python train.py --d_expert=192 --routed_scale=2.73 --balance_bias=false --norm_eps=1e-05 --rope_base=4020.0 --tie_embeddings=true --parallel_block=false --optimizer="adam_variant" --lr_head=0.00498 --train_tokens=254600000
Below are experts of layer 10 (counted from 0) of a mixture-of-experts language model. Rows are named router (the router's row for the expert), gate (a neuron's input weights, with its number), up (a neuron's input weights, with its number), down (a neuron's output weights, with its number) and show model dimensions 0-63. Each number is 500 + 40 x the weight over its row's rms, rounded and kept within 0 to 999. Numbers have three digits each.
Before each expert's rows: a language model's description of what the expert responds to; "gets" lists some tokens that make up at least twice as much of what it gets as of all text. This comes from a sample of Wikipedia text that the model never trained on. Tokens count by the router's weight.

# expert 8
Single letters or consonant clusters starting a word or piece, e.g. h-appy, r-umoured, Sh-ropshire, lands-l-ide, cons-c-ience.
gets: " ", "l", "c", "m", " s", " m"
router:500477521538498501480518536483528421566476505554503517445499491478471431572523522495477510513466513494458544528534431501516533466513411477495458568537479493525497517549468519506490463536477544
gate0:563499452460418545507517584523522416489478549519576516514489476550483546573514542456521422517541439435534490494475417443575487499555605556548490517475458502502555475498545535454512529517504521
up0:518458535537488515469453569509483516515444449501448554520495488526551500531451532517668485424501499487464499456509472517523522479545524551474485503499506449507553501485546481506468534534519570
down0:487559506468526480489475583537493489583519517468506541444462480510529465558522532599495494431486542498488554448544491384508449456451515505514437560531470511565464442588492515495494571485501471
gate1:577473532495462502554467503554523522421548490538510521580448481570538470501574586501594553484481491571501448449544510522480512500566490545414479482532494519484403480426473484481491518534506404
up1:546506520512498504531419505483480495463544519478514508435501462478533541452572589472569432497494540511457493497483515523470454523501493489468456533498488502512464519573469514488444527583513458
down1:479478473574528429490496482515472510453464524498484536488490505465535446533482426552447542543478485512501473461473535498506527514576505484495528496545542501455512482572483501441513515586505475
gate2:506549500447511508513451510507561515488521472516484566521507455495491501546378498463514504471524553452448488458552591503472539474461603527472439506436540472490556563502459493513532482488455492
up2:445507521575390471582510486457522483485404490547611501564472434516508505582437497499491499512502510426489444558453555519495500468503479513390526493510539434597530583539527502556505480501442499
down2:470533453515517493570472478502561518532532395467498502451501493512544445523492491501592472484421505453432501576510455518565484495499687550441493502512504506451442537487511533508522536543454477
gate3:462527494487507463510466556537512512577538476575494485515457477543466481504457507530538446584428494497427466539482499407431569496489474503533537496480497506469473569532550463543509548493442542
up3:502503499501533525589518494439608522539498547477530481476557455437480505424526534504537575522458516446524531439485521480441532471447509481500542501472538520493537502485439512540510514526513464
down3:509576501456537547527513458478498513610510530567508519485500441470483483518492559517472529572515434533556529471519419483518552552563495518600450476530492587519457587524499451476527526439541479
gate4:517523538505505512498522592449543485544529514513476552542428443597504427493505485521475504590497493503471523480568572514450540542492438478380549567467507543501457442458518495474462492517518443
up4:520482484484423435442466485601502485548490404519468479532530536448467568509422452508478501498512480556458493539501460440545455503543463493472487464486540503515494515543517467527451508401570591
down4:509495464478456552499447500501503588447522448475464498512472576477490513452523535428495566495573471446494487526531494482506428493527477500501448449552521495536495488528426501461486450545605460
gate5:492566480454507484570491539497482450516510487445553566587548562507467521528543530518407485417448546447587558428487492486446501516517496518496475507518487500497508514475487443526528455565471454
up5:487459550462546515462434499468455497507551523515522505512508485518506486464548498500537501577424568480532488499467481527501512488533482517524495524567467466532529522569511565473462488483510499
down5:569373500489513509529475485565477505511512531472504432507469566530448433503524545423542539440537459543558447491480538568520545497510443560562466481411492508492445450575501497478515516549539499
gate6:536526546453460551517509544497563509547499542429542466549498431534476530487547579415538515537486492529546523489513474531475519454424475499450533489554584504483405483526493552506556467534504494
up6:457508482525543520456566443440546463488462423463534448470500468476484535496512491443525483472540491478569510479539522530494498459516448485481524464489522421478516543500598454477549444504507500
down6:517525474482551433489437474512486477476523410483500550511472515470542495508513497477540502503472452517453534522466503495445475470532511468477538522525483507494472515546485485516477430473496524
gate7:482540533430467470406525505482516557464498420503495478511489432524530516475464536475528447482457502522507524488551407463450469471493525512525569541524488527465484552486452509486484474539469535
up7:593565614487499477420477547509535533513477531525475467488519427474453499569465468503533481493530476509423419523531490458521501426445460552385535555490511547507454586500597504514495494544476547
down7:539501498482465480522563445501454510511475481478422468439459414469496495503536408472432492505454507479461483530587469553458487555507536537492464468532514597469464505508509582485491534508592489
gate8:458481532529548524520515528505507483460464427486485500482547440440461498441555508511523525489569490547510466524504504498556471525485486525500505473544503472415521539577501480492498463567503440
up8:487475486539448504516492497509526455479505450537553498461521514531466432543489489539484518486495442539528502488510563548542513476550451468485498524546579529482565512538514540512488484578534494
down8:541465542543525474467580513553531480537525548482521443521516499492525515506559544463477495437516492514545560458420503470459558486553488498446486506500466515470538490541522499443478495521466476
gate9:534508503512438574564463494562514469377516532490483535524481493516602478517569595458535506516463496510528511519512521502580477439508524481585506469557439485564577434484569511458495486509455425
up9:537508556526460486501546473458474452584519512486519488443523496507493478500530402540545499488571502450442476437588435567567462474530431468489491468580541506491449518436463487525527526525531446
down9:483438516516496528521455532548485484439489527534575513458499482481559573410511378466495498474487498527513502424482458526467504474493530430569484502524459499421589622472536476558479488478513473
gate10:523505528466450524485482549501543470469509602466580519487438498476522450560545469480435493482454525451510509490538496500492523469479505496431517516514485457505462446444487527592540518552512413
up10:492481517497463512463464485462499525560575502517547514536573532496502545491527482471523528550554524569521526512527522515428530401566480493484569509505500453490494491554462401527511500471555545
down10:497525430500492528524476556566450428502514493445530427520542515513463479572485509501522421414522503524527520515575532480492497467516506525504560463575462527505464519462471543505467591379461522
gate11:575532581561539524491468518503429468481497557489534419501506491595491514540543464438528574508553473572441448476501482578507515569543491513476450521515513539476415537499473520550497425464550502
up11:474488452462526468518500500455595544591583498429517472493534521576509496524499423516512477487478465563563465536495513481509559488454514482560522568528491515555477497575514426439536489511552502
down11:553477475454542470521501474511498476548530516519527522485526524469508424558502506515525491580555519503427501493461485530520569447489542543498446510451561533464544489519492493541455482576498509
gate12:479557533522496486499440499397535501475578487423479502518426493479518539533509545439445519531477472397530524545463472485473581529471514519555514502510540473444444517498474522403528464571493462
up12:585454479499503492508576501508471547534527476558539464541538579485517540455450479475570598509514484532528510458504549474578502469585566485467529458512516503483519472472519486519492578419517507
down12:475494462522518475549543523497520510498488531458440555566483478616507497477492441450451483521476543466425557478446515532543537499501543464475509507383543554541530491499569505421497512477463547
gate13:508493626471519522480464532576511449453579632465502460501519505501403501558538546502445581511523508534461498513498529542484525458456498555536487471442525528493526528566609515515526489581493480
up13:470431485546465466527525487511445486380451427525477439553535506464482490584483448526487506539526507494499552441568544499514496489468549437450481453484497514492518541540465478528491472490514429
down13:445524469536590513500482482470561518523477462558492464445494519553460483483517520447473482545574516489432472425454528526468551398572557528471505488488395505474517467508557555514525465490489514
gate14:569471496437414509476502507526459488543530537527443457400489494520517560576535488516492496540516444453453488486476453526529495542555501461491466488449534557485430488548454485477538519466615557
up14:512559466491510483585540477483515516451572490512496520502498479540493526472523663457557565458528553571499466492538546561491513515465513507517502442447434478566514422498570517457543474464468423
down14:491513457512521515504545493496469494542511544452496521395537484511477506471539541420552460483595550472475533573459458508443510489584492557497433606531581506483527501533441473547535446527484535
gate15:474506501482507494631559503490517509513583485517485510587489503499476525515498542564522591638475509508495479565491520541528436517478408503512471547524448526464505526445523470498534457402511453
up15:532576537493487454487493469451483477476528528534441493556504477470407523519466470484510511470468500468544423502499549505500613499563491527494542483449480494426463518500485420465538511529492523
down15:565538483489479483528535500518505503450489521504409533563520468498503505545539506554525505539528395446528510500506500469589506531573459519484521553543486468482469461544498524503568514530567510
gate16:532509504485536494525478469533479468462506520515496433501500495500428433467510516516524488485484458508499410425518519576541462502486516467513445507539488532528501482470584450397506494504475514
up16:483496489457464516515518558496474453483484483480535518492498449501543458497457520539441452450521576531382487474548523489485480486419480454506433517494490533441519544547484531500495478482553472
down16:543452585471555467506498471425521513615525519442452457499470460470526485479501503541461524546491484422477539531457533543533429551544446517496507461510563433506506511509505525522541555491531517
gate17:489439511527543491541482528481453493531479540472446536501422553469472504466455455495467487531490487610496542440514502500536528532468389438412492520525467449564503456501470455514422493497483527
up17:517495543422489486533511562512470516498453483489503495472531502464585520551451445555510467486433461521567529548493544463498544454504481521540494505448503526605542493525494487501454514465496616
down17:501483480436558517460516471471473545488489545465473482469443486481463412511429518480548500533527447442578457529515476437459453490503512568465456511506476479523508514527500427496580483546412504
gate18:565552469451463551490424503455497469487544498463569461412432483457453524475426513490479524456572474503538535473507481520507449448476604496430459505581493488511442456422586517505476561586478486
up18:508528511476509557452490498530551546472434493497580540504473459485503499530460461569518502544483467459484457513490548515447519499579555476407589458504518510460527504548537488486519525483517524
down18:517504478558533501441491500481537588518498481503561420476504539511556516484476465434503461471491502517512476459505476517516533506510581518441567452560475547507449503477551456499500567518503556
gate19:472565445482544495517553438502485568438464456488458452479515482535380493484540560510484522542510546556493488553453488519505553492482554552493458491529487570503511567416523517510500461521435546
up19:542528540521458399480463534531464476553552490456557512543592481518515490509534435491549502522552618572463500560581518502553534498472490428445527480488510525474416470467518450490487567432566477
down19:571532532455522522495557485456581409478512496489529430464563560486505497573495514519497446537517494533578545514455484388554519533521447565430492561532508544543439494441515530485546539534498512
gate20:493487501573523542491469499436436484493532516447497526546515525458513618479441538400528539555541468509584551558470516496467529463550502569479591488458520494426511505445484465463492555517425542
up20:499522462502504506489464484504461487556551477607475573463500519545472562422511482518496460552483559504438481476497457578526447571573408440503480494472445464513538528500470477493589460529533535
down20:525539534455392475506579516445518515467534487496485554554548455507429466523544543496602513500482503555473500518521596542457466514453509496540508510441554500503486510435548456496501517455459511
gate21:571478479409429509496490535570473486471545501546525530506483474503573493458459558550530503435422488439511499482563543457527508507459478479448485488522450555507520502456534542503503468474506559
up21:421468509478538429525483488554488495629489424461485503474507549475437482488492481522513491531468485490503447463527486541539480496512421474437492580485538580464493523478453498493475519451471510
down21:478474535488437533450479489609463392452499433549529555539510544495458480476487492500489561455506494506498497525456583501522550559508484586484435472535501498482486396493513569508590518469516572

# expert 10
Line-start list hyphens, opening parentheses, en dashes, degree and coordinate symbols in infoboxes and data lists, e.g. - Region:, 36.86°N, 2010–2011.
gets: "-", " (", "|", "–", "\n", "°"
router:520433487544535457528502509515519517507483491513470463498515543465494554480486418509519509452449497454444491511507485451431453467551425512562516501540533465506515523455476547548530538471548465
gate0:532521553505495626513488559490494477500483511543532464454471378574510470571529515493486569461596509466527518523526553592501500535496483445484474422490494521405489471541563552529492433489489445
up0:460491450486482419498566421503504491490563495497460538521490610455469542463447497470515464516559487502540433499464388485491457465533483540473531548534433487471494496477548464441539522544484603
down0:473520434550483476594592464529546475506460433525559455509541425495502524450461486561554511531527496480448465484520464504619494489531495373466536535487538467481508481501496531511471526484437489
gate1:467457544490440531518490448394448475523503527412493413532466546467455529488501460535457481510466498462502504522479510468497563409541452499514467456507563545507568490514459536570418496565482497
up1:520505499463477518567527472515489444534514537415514475541605517512489511467533495517473500590491547432464497563425474510552528540486513554535503547515545499583479535455542448492503497524451572
down1:509488412545506533550468505457430416495551489542546541480534509451563517451429502518501452514465501543444436503464482499556496479488546461513540504491551485468559522556488448501525503454448544
gate2:497507518451540499466488484488552481492528433485505451442524580442474496460484451455528539592622456507472456517495505478543498449539461479524567430499564579517532576504491513493533496525459403
up2:483471556423506521568509516478547432545518473471515474501539508457502514490490472471516558525620474501455439498493511442526496455526437532580560439516552533541542575485510560499562483490505457
down2:589456527513494504498548495541462590493471451531469492492469481472574444468458484507460503595537533497554516509497521454557497546508495555539400466510517441437570485553535460516481470521508424
gate3:566491462440535459503536514491487584473505522425497509484457391490534469499513476524534424487556504509531493478460504459523437479554498509527504519507515485502521506511445454414545492511504483
up3:590513530495589517465487500442457615515459530467545440486468493474470477462535456475567512527518498518482502481414485546459480570594484494480493511485509530541518533535471466440531478525426465
down3:539449490524617485509464497472504541516464440497496445575454545514514437466548548532509442533421556538504504474547453419493502551498519503485497543491492447544532594483538462506489561515490498
gate4:557505523453496495532472501477466449535481462387445471480521546535476549474507519502501541503581511478408491477506456481455470461533385521492547475388571471484455476544450525493508495550468516
up4:534565508465513516456443540474563480546449467422493544455542513514479537525498483454546535511519498490504502559455491462464523427575424509493517475431488498472512434487503579474499551466442553
down4:504526530498503557463500577531440557531452566497528517400489531475470494505471500500510536479535518526479592512471481427525550564573477517524384499442502467542452462534505469457488468547502499
gate5:494539443544550466435464566606541511446490482487481456504515516489532449452568533551554533427578485579433491505512467485493483592428479508531467493432518537478517532433448494482446470524523457
up5:592526490532484496447489517516571505462508545513426460484508524532529473513515538469560613553461528512448469511547503450509539508535530554529509516508479516432500459414569515518518440495582533
down5:498529576539527548481499509482564492477550485558466516470479426513574509487454541513492511503494465543442540484522528463513474494592500536504540466535466509447500454511506505486538522523546529
gate6:447496528530543500553518556519503500496542487488493508485554466565485520552469505536577474397517625461504598529549533467541541476514525482516532542466533523520464493492452440529520510468504502
up6:521436472543533495520559570559473432432582466446516462605489499487563522500484541487519524488496501511454476430642476517467457519488450478519457525517451475504567434476517532532503482523523445
down6:535472476503571444567496534498485463652428506478533524505493491567439477474465521458578467584491473556446523437481392575453544529513428513473419507577578517448470485497464464425578487505498443
gate7:438505521446471511460463493576526504484503595533476522491475485493509538471463578475402458478437449510475496520486479538460443586487523563473516417428553515550462502494518440496486472507493550
up7:476524464486424532508478528497458495519521486528467496407487485455477536542544547472643529550475441499434521576450445507483559542443540583522450534458544473525547525457525489484529509491439520
down7:498499525518510515436475479474482523480492498494511417516451550524573525473597522472557485548490546525493487520458511416521509544460435522513496529448410517482497472491535513502538506507496487
gate8:468481522538512557495469412507473508528470515590521469451453501530593537464609481525489551501456520504499436492566487581476516479526482476489542470538509495454528551508441529530527495488507552
up8:515496458487473503530495579586463519545549433521517480510499493587479458533484564457541482519412455454540569483533488460511471511463543440464542440464432530454452532479471533549481476461479452
down8:491481499493497477476484443499496436486553505491486472508522516534511438441433486485486409483485538536537385486511492479456450474492464500567493475512490470585506478534517502527531540525531509
gate9:537559584495489501489503541479464493569525484573561514526529478467531476468537540502560490594525482517539527545482530503455565484491519498535440513460554564457493561491544565563466543452465490
up9:524459530472544505495461484504512523497523510481492492494513518471521405510495473526455517475547495524502470521495460534482518527495452451456516478526516471572468396547484479502490468616542388
down9:462447480454522482538507535499563491489460472491530479442455493519559506547562478445468459518473461569510536410486491499540456520476524516549467537481510472546438489485545571535506497516478463
gate10:483457480509547439486498477504480497503513564466475538422444491472456522495515519502546503540542452456432437527475511422540543545507434540453520521464490558433478497514504480464564529405532457
up10:571567544518458533474518541484506566464458487482497478581557580477497557553504512591472499503492570521487540526495421556516489503521533525447522429550522467502493492453544525444479465534485507
down10:576489486475481523464480496456574524486575524569528496485526457443518550519526526499470547503495553458522476532461471496409486571466472480530482474452390493511518439425500579517554439532458561
gate11:468481462549553527508467494455510481453487469545486435466515479502497468542577559514429596531437420477455571501365465499500518498545555502512536443510520485451484443522570513529452436472445538
up11:500421492498449432521496522557494487450538539560457555569481551479575506477488502555458508466547580519496492485507501467530510444503477484550430452531598433552478514568515462549540452509524461
down11:517559525497531551463489511506477454507500497515516525552509465556543538561465521484552546550522437492457524587466478375480511572506534531456491523541556525493439503443489502497510430528471513
gate12:515467504492501582442489464536488503479553460497516449592500579501506480549478549458524475510529559512529540481544470488480518400498560467516491482550511487514548541586530480545485471458513481
up12:566611494572460437518447561431475481568520524513514505469504504540513468422542418530481481447497521568568530467496486487555533528483476428519559502532519497451518474509521557468498478573501552
down12:508534555533587479542516446529557549495453467539513493465471553571494583490559478528517461475473584578497500397514548534541455479489526512546540516561447509514483491590500479509542521532491443
gate13:482489507549455535490464450429561498532507414467493457353536451496484496490514501534491471514564499462479540496543507500529440390542502547495546550521547484511475511515534477545494514532501564
up13:480467417483526463518565489581462499481528442541500524529464509514447486457547464470491470507420507518503496478436535502514562553494515535483555455502517522537502486498482567445472483463523591
down13:539444476538508474487479557473618506529539478450483484434474532524446494498465511429504442514474551504480488554523574584462431401522542573532457510481531475445485485457452502497531569546539547
gate14:466489525476536534544502518467447510473445467475578497539541528542522492512597429509564511521480511540505446498504418524500499524490460510481431580472525573541492461468532548506550548548510545
up14:502522489481409534489532518462495470421561526551558450408511518439504489524483511564449510493536557462465450463492566439470505488461530529556549534481524482556491433505490530558433485515599515
down14:505476462575528580499508507526479474493546520525565527493488446551475462491560451453458394553445454479438534434482539565482459492576446495484544463495469479481559518466514507482548525528468529
gate15:489482463493525462435514514492494474507532550511540505457472528445559526607513478529485558525475518471495462468455550493523483487494446416532479441465530522563517506606503520519468454522450516
up15:425506500508545462537571435541443518438510520497521474531482459480453428403582474453469512467427528499465547533465507473536462453487518578445441555514540523491515465486483516506443591542501548
down15:506486477466518473486502493523501513510509470498549532525506475479515574484460377572468523496482532578511546529473555488569465473482491439480453503486505506503414523508479524490463473498522553
gate16:479530417533494543482531525524547543472464466580499510478450467545520466478531487512475466485531488494516523474473445491470481507517510500516490425549495560388569425455447499450529485451490503
up16:516534508517519489509489497478434446457483540552537564508512593507517511486546563416491514482522469460506526491566456415528577485575438451500415433494465598507541502494446484513520472512497642
down16:530496517522539442506520499500455517491517457569482491537546516533563545528521536477532581473492473451524460514504491547483521508538509534481513455549504472506498504474498465560485466507532504
gate17:591475479504587520498578541485529498455468458458458476440516583502487482421436506512536564511507462498563541494464444513491488459502526541502545498506489524436446519459508492593560569493489415
up17:449563471414505515489546496473500508471560488594541419526453435505494424493500523475477521606472500487513501521511482479473395544509479513481461492481432487436493461429535492530513497428555512
down17:439461528493539528495507494440505466486527540458530514480544539477562460505524645565524348441549534508468435501501515475516528463446573513483527493551443524504478516499537503527554521490489448
gate18:479444509499469483464536547501502434525530429491531457555499546494559561544517491494491531496468561499433527497527470408520609498435485505552499547501504511528549466545499477534499506517500574
up18:485491503491522418412481527517403544536518466553456547407499524421458566443520536495434501550475545491477508462358463477512419524540435485501531477506465501494486469537511484432491518509523578
down18:345579492493503503491500510518528500451408505512552541483528487505499560549488517528578489501500551522516519491557497508479557486404522513557538505496593474497533485518493506602579454505504494
gate19:507498550521525512506516497539536541454596510545550488495485463520546512449492469486449544503424467467529469505474531501491562447492452522466545528480524511500442445519468558496509522481513481
up19:455569503487451530556473493432431479544494527395479512541492585489475610546566504495532543560528535539479548498474508493534467478499469526511479514512493530564533479497507506437618457541537634
down19:524472540463524526442483507546574644546407489477475500533479486553526543488484459436469526521499535564570490492515580544482485510487452420458461575603436452473482531482520469475575516479515470
gate20:473467455489565460509494471539458511553589514510525563535533451534517439495556541555525517493454510524531588450423495554511429454467457402453462380430480501502416430520446470494510577519494507
up20:533410481517466486475543478516522518474451477501424490476497543469474498456463495474494566468463465529504449492485451423522490482503503443643525487459498487508492395469485526492528506462504508
down20:495429508510473561460488497479531552509503543499562503513619507480461563505422490480505492558560507556412458546520534522503497478434541557523589497497541502504497507425430520485525508454536464
gate21:517566444458439530508534591433573511497450429525495483493427452589455513514456532409535505524511482437453471529535522498449508494473503466495576513519551530493507450461520467519541540428468521
up21:482523424496563439483580509556461530397501467480521514510467512510457494480470472603513545546501550522544486577509519434502457460512494479488554496536473435484493480509451502491460537430551493
down21:464582468505464514507507492490536579468496541550467467479470525560533500457461600498524438504532510454562511505560489528460508476532453498495477430457507543523524491507486501538486542601545487

# expert 1
Word pieces inside non-English names and places, often Korean, Turkish or Hungarian, in cast lists and tables, e.g. Ja-ye-on, Bang-k-ok, Shahr-e.
gets: " |", "y", "k", "A", "a", "K"
router:505438488534516520459544529480442515506496463471449556515484537500487475530501445494440449527526482546568440465465501476508518474513536483486507466529556470553546558510507459460471481475608517
gate0:482513549483496521583554478533527486526485492557492515517436463468465428547541543496491467475537487556471574564515606520482499522413466542450513518512491576428505427496565515491495545481557506
up0:507541550497480469568501485427557528518494483494607540529548528515482443490609547427493485531552442475509515598515520442560486463519415540467528476519510491527520555508574501485598441462486516
down0:457549508500509500505560511464452489474442505517505541444557463480594632505547558465480491462456492459497479484464478526536548457462541531458549491567461441598433531508480490471471458548547503
gate1:523526464502493572553501520490551437444514484445436512499552454490486553543500526478597547493503533491439492427523484547536503498539485466501513528549477510440541464491573526560535518534472514
up1:529480487509435477432586467514452410428517557536510478444522526539491457509588435470485503482535447537499408439517540495515499531568498420538447489524480507480472482457590500488462589493476510
down1:477436559496522513430470485508449484520492544513455426524502501494481495459564524469547492487551410550474427489496467463485481523523537539464565514496453521526535497499443492474481567500445539
gate2:517535605522612534570528499523457408536480496494507531528462455516521491519566548491467514550509489517443510555519487436438552527484496456536507498508522552481520443517482452542539523511557418
up2:482440528490429483432423521449541536463539533490495490495517535469431448429564543559513508488458477479485511509448528450474486522502526435542495504451444497534512479560510468469455507509518485
down2:490472450463533546433461484494506473488441537488522568443493477514524528508511455498497528535461574473523509541530530511515437515563505513564500533531475490495426487524438462560462484530413567
gate3:502523536435547502525527496523525495487507581452529515494493451501467455519528445464562518440537514509420518549499493500559503479531544530445535496428480544554509502504482549512515456460548409
up3:431530541506498514515448562509470514478496549457540526480494489494434524490590516458479548438449542487488513470484549536481528427479510530486451431369556455542437514556523478543509405523473488
down3:506460550505490488416441539557483472489535526530478540523522503464481475601516493440468530523421578518509496537506503513497462568469485577556470514471508513557535519536457464465457455451514514
gate4:454541464567545542501509491416506499482455491563469480466514442495482552513472503479470462544524539436440474456451462497507511533564422563573554537483494493470468570486466566420526498419589487
up4:506514517520521516576454502528491490562485528499532482487523542545440462464446492466537578437518447455530567526479484515504452473464471539398528513466494478511499415562486481550485424525458511
down4:446482551505509537484586545499495500432494516490534502505543512491503496493453558482501531453512462454496535536526529518495500499472495515506528551462477582530495529531570587509488473629463496
gate5:516505456496514526520441540506532472410455521544499506464565489442475554516541516405454570576537442440518481522509533375516473461516493552385492482495503498429486457483542508518522517398560466
up5:511498509538526450537548507458498601521466481518526542516466428533460535520520514539506453485486497548497500549540493503468522513478504529544495551483525486494505522556428457477521490521481541
down5:557468532492527506527525487485508528446550522489448502373512509497527556463485599507513523459481446592518577448552563502486532484523461453441473521517484528545494533497453496538549533480491459
gate6:484482550521510489501517540537575513497481483523443467495503503518523441430538489474536563502505547564522449465544485547464465522457480505436525544540549476485544458555503480532511544530505493
up6:530463520475518493479462466499450454451489548487504483449474544474471504513554575467503537415508479509564498518496538549505463550513473412479495591508469514498456511541410509438487541518480507
down6:467491500533508504593508498500557476540471487380455493495536549465507461457514517395452498500454522556412536522441429496515494572498558463527475460514615491455496485496519558464447540514502533
gate7:440502535543502525537473532487546473443524543467469468513513479465471520485456490513443485527520527401454388504488483483415465535552501477511463498530508547449529526502465454527477476504588419
up7:476497490495477489541608457438488488492546498452471570451500581514539575432460541522485526485483497491502551506522512535508523490496482489527594551510535472539578562461455506504482516602445532
down7:519455542505438471500467460586493503453496531487520493581411528590432513537510430441484521394570467530498474495498449475435553567474470481518572453534484516477478501483591487448579520567528504
gate8:462527513438579540532497530574540495528500516495551516553505461573451514543466523545532521569469491483484497508467569515494454479488399467461487470460481495506466479466530526546500477522563528
up8:494540496461505506442516562459516567533470488494502504480498489488445490528471487494513506513413493450538512478561471509425453482446534520504581487491505492488449445488481547499510514488441458
down8:522450488512511538481566508469503522492526532443416474444475499482481558452498511576465494552390473510523450431508514535505429515481539522536505507446502492491532475518485508435456447566464481
gate9:539527546476508545539488522547525431493491508558472513515436490555505574475490526474472531560534435469544463508439515455482500349509481478477499516528475467523535591490552540490525473543527538
up9:500439545504452497463484514564482459521608528477512456543456523542524500425501442464542591506511554599502500488447499489578488550471481481513543465453437520474518485505484546536483520505515452
down9:504499508483502445529541488517517487500467454491456540510609545530535519464433527491578489464569544505515582484493471443499528455560516511443527500484536502478370525507537541497533529510447457
gate10:482511537508520505517556442493480543576490468511497478457480561544515410481468460512495505519436438454437517493474468519502481449493485571516524506530469490506517487503556548522536439461529487
up10:492448544556467457513561465518492517504533470520474439522543490464527475507508477529486510495580579482432547461579476563509479506510370494390469429522443467500466482534426512491459490503483544
down10:503546494527467517494530405519415434569509535502493430508518461425493484596523516544497435529462514480525490480496483440464497488548501495484511472467512500507531528518522508508504507477405469
gate11:525479540525532541509497438516498586469521560540475481519529526488506477426564444433528529461550526485563443464469492522511521532491459497438580506491463484491482541473443511486536522496519450
up11:468521488513570502532478496458522470536482494524555545562439459505529541591428555492427480483507506441452485527519490515491463561496474533517512457492505494445501444492562518454517452525480565
down11:515569455446560494521466539408463464449503429482605425466510445473491509472511553526524496472453575496467502495447468506523500519532496463555529539492488528491516481542548477550525580416428543
gate12:423536488493530612504522492449448432495527489456535500503541531475432510546502491542564534505517484538467455451496474544490478454602459501418527465506475582474513533507524473474538563535502449
up12:461536473473515611513520550501533475428380470455543482474502472485510450445495479485442547454525512477509542492529518451513515506548554503474541462477502528481485484423554519508518576496509570
down12:485520472492539473480521510447493523514440470472401514524496441499455529506494490511466444541476556483502514526495549509458508493434444538506562530494520497570505507514500531546442509492527538
gate13:488532495494547490479562506564485478546516496452614513502555533493480550471548493550540489501524451502487497499539458640413506514449491509525455551507494507460464495563468513519538531497438466
up13:552473485472476382448526469539458436489447531519482459585512480457549406501582415568550471462547511538516436464558412546484476450519505521534486484557519496442506465488515528455459523469426509
down13:431580490504481502501449432457537541475456491519513531520482439525525475467486530489491455459549505417528528570475463526577557527508500539515508443504514564504508451525534512546498525492517518
gate14:482495466463569517530493490435486469509462453511580536509503519547446483586503442550492485449483527512480499493464470455495476475563334506468494471512480489523518562512459450502529467516589481
up14:519435490491508514460470511426485498480455460478539518497550494550446457579496485510502465506516471526496447507474438474488529480524468440487478476463499495595563517491484510514497462545635454
down14:470493546521514494521513468478604487511576573510491432467466454459599533480473500521510492503523500517522537489509497539496500528463515537456443534574509493483420475390563530490454519527373561
gate15:553504494494423488533518517524528414484504559557524463473433512477520509518485484486508539520486397492489526368500561427540504530442531458510520449482495530428457460432550531481487517502478479
up15:489509563514421435492531518553506455497527471385496545505498537497525544487456472542473455472546476510507543510552482588505537475465496464494473560561497498483445501399539483541433521518487472
down15:458473454510464550444514454516410433453448567494519568471493465525484467492431469565517499499469518480552484539488455556566474471472478559493496507506547500518494516486574570460511486448525488
gate16:550502570505458507581542464492477460543433466447497472481477485524521488481506537472543503528507439496479493451531547470420421506491505504455553471432546557512509522430451535517563512571477432
up16:527500486530497472463557519515522545439475532538400511474483481438525499500478525546447513463474627497555519452492438504515467533451532470500512500533563492480468504572503479477419464469501596
down16:544504472465568553491537531448574417484409567527504545502595492493550464415550502521503442499537617482494428455469470455523507468503507504542493498512518466505458538593527504500512520496460468
gate17:506487528503479543529558508535492489501533626478459484524493484470492506470454551532513492540527440448535547457507495391434544457467501496484567419469513527511509592500522551529524463466513603
up17:530495559485470547563554548510538499395464573516438452462479408510508496467525509628400526500524454493493483497475532452449513513525505510502501517574603458514487530549499526492532454544515520
down17:493454461468473524456502502593447473482499524513543503550483537484538523518513542508532466439486467578527490600529544512425492482498553436593485496473568562514540495544555436399456476505552507
gate18:498522452511543597519478510479488491601449466441519528585490520566398407530540509471475447485582485502434518532458483489511464491488414460478529532480477521570525513507528473532528430461531474
up18:454542564511448453491545496499540515485524626505444469468479530461575552494467585454580527455537472503494535528544551513468527573483578506505472527513525544516476438489557556479528511541434524
down18:481459431483445507469482533531420547482490461485521541530508492537423481465551475471475436531487544524430452453468456505515529494522488477522530416449448481446561490517474467507513508456553527
gate19:507524464527538533504515473476454495470482492435506453477514456506463543474561497531587498501518483552559424484485477505439494496555473499523480478497489490452569538489448485529505567527536460
up19:543538396482449518499430535520519450503454541450427448549483552453515507533508459444486525512481444487464521462517487458596602476461529493504540504510509535449465474500444527487492541484475531
down19:456516468416540429487507514562446568530539496508547453567588471523522437475474438492493517547499492509480533500532432559456477490495507459519539494474574419477516469539478477525540596491486461
gate20:568461470468517540505473469452452483541479546517557477477500545541525458505497425521466521438459502470494571545530453538437434401502488433529542499465510453537511477542514510473525481524434459
up20:575503428542411574522460470502485485475487499563485472421460500535544543445496489490476526565536446490474527424461418508541481573497549419557548478478432489503507549520502542512505555519405542
down20:521463465421556518517556507561474500431493503545479475470559478485513416522537528553547483509522546508505555498479534541477515416543440502521463470460510442496471491534464557516467539506468536
gate21:439524483483598503517562431495470525455454511502489484521481473602455495487464530507508521434497501484493489470453480583409460532470500494495542479460471569518540481457497489515534500576521480
up21:547468506521476577497472509428542467514497450563570512542542430521547523466502489458476560465455563498580404629562546547532483438534421495523427464468535443478533463512557513546545482450507454
down21:406447554528484544475533500511521544504516595478550506489474532487532510454551552432426530578499516526562472473442518482486518510525463515503506413505467518485511487557507512502524510499455535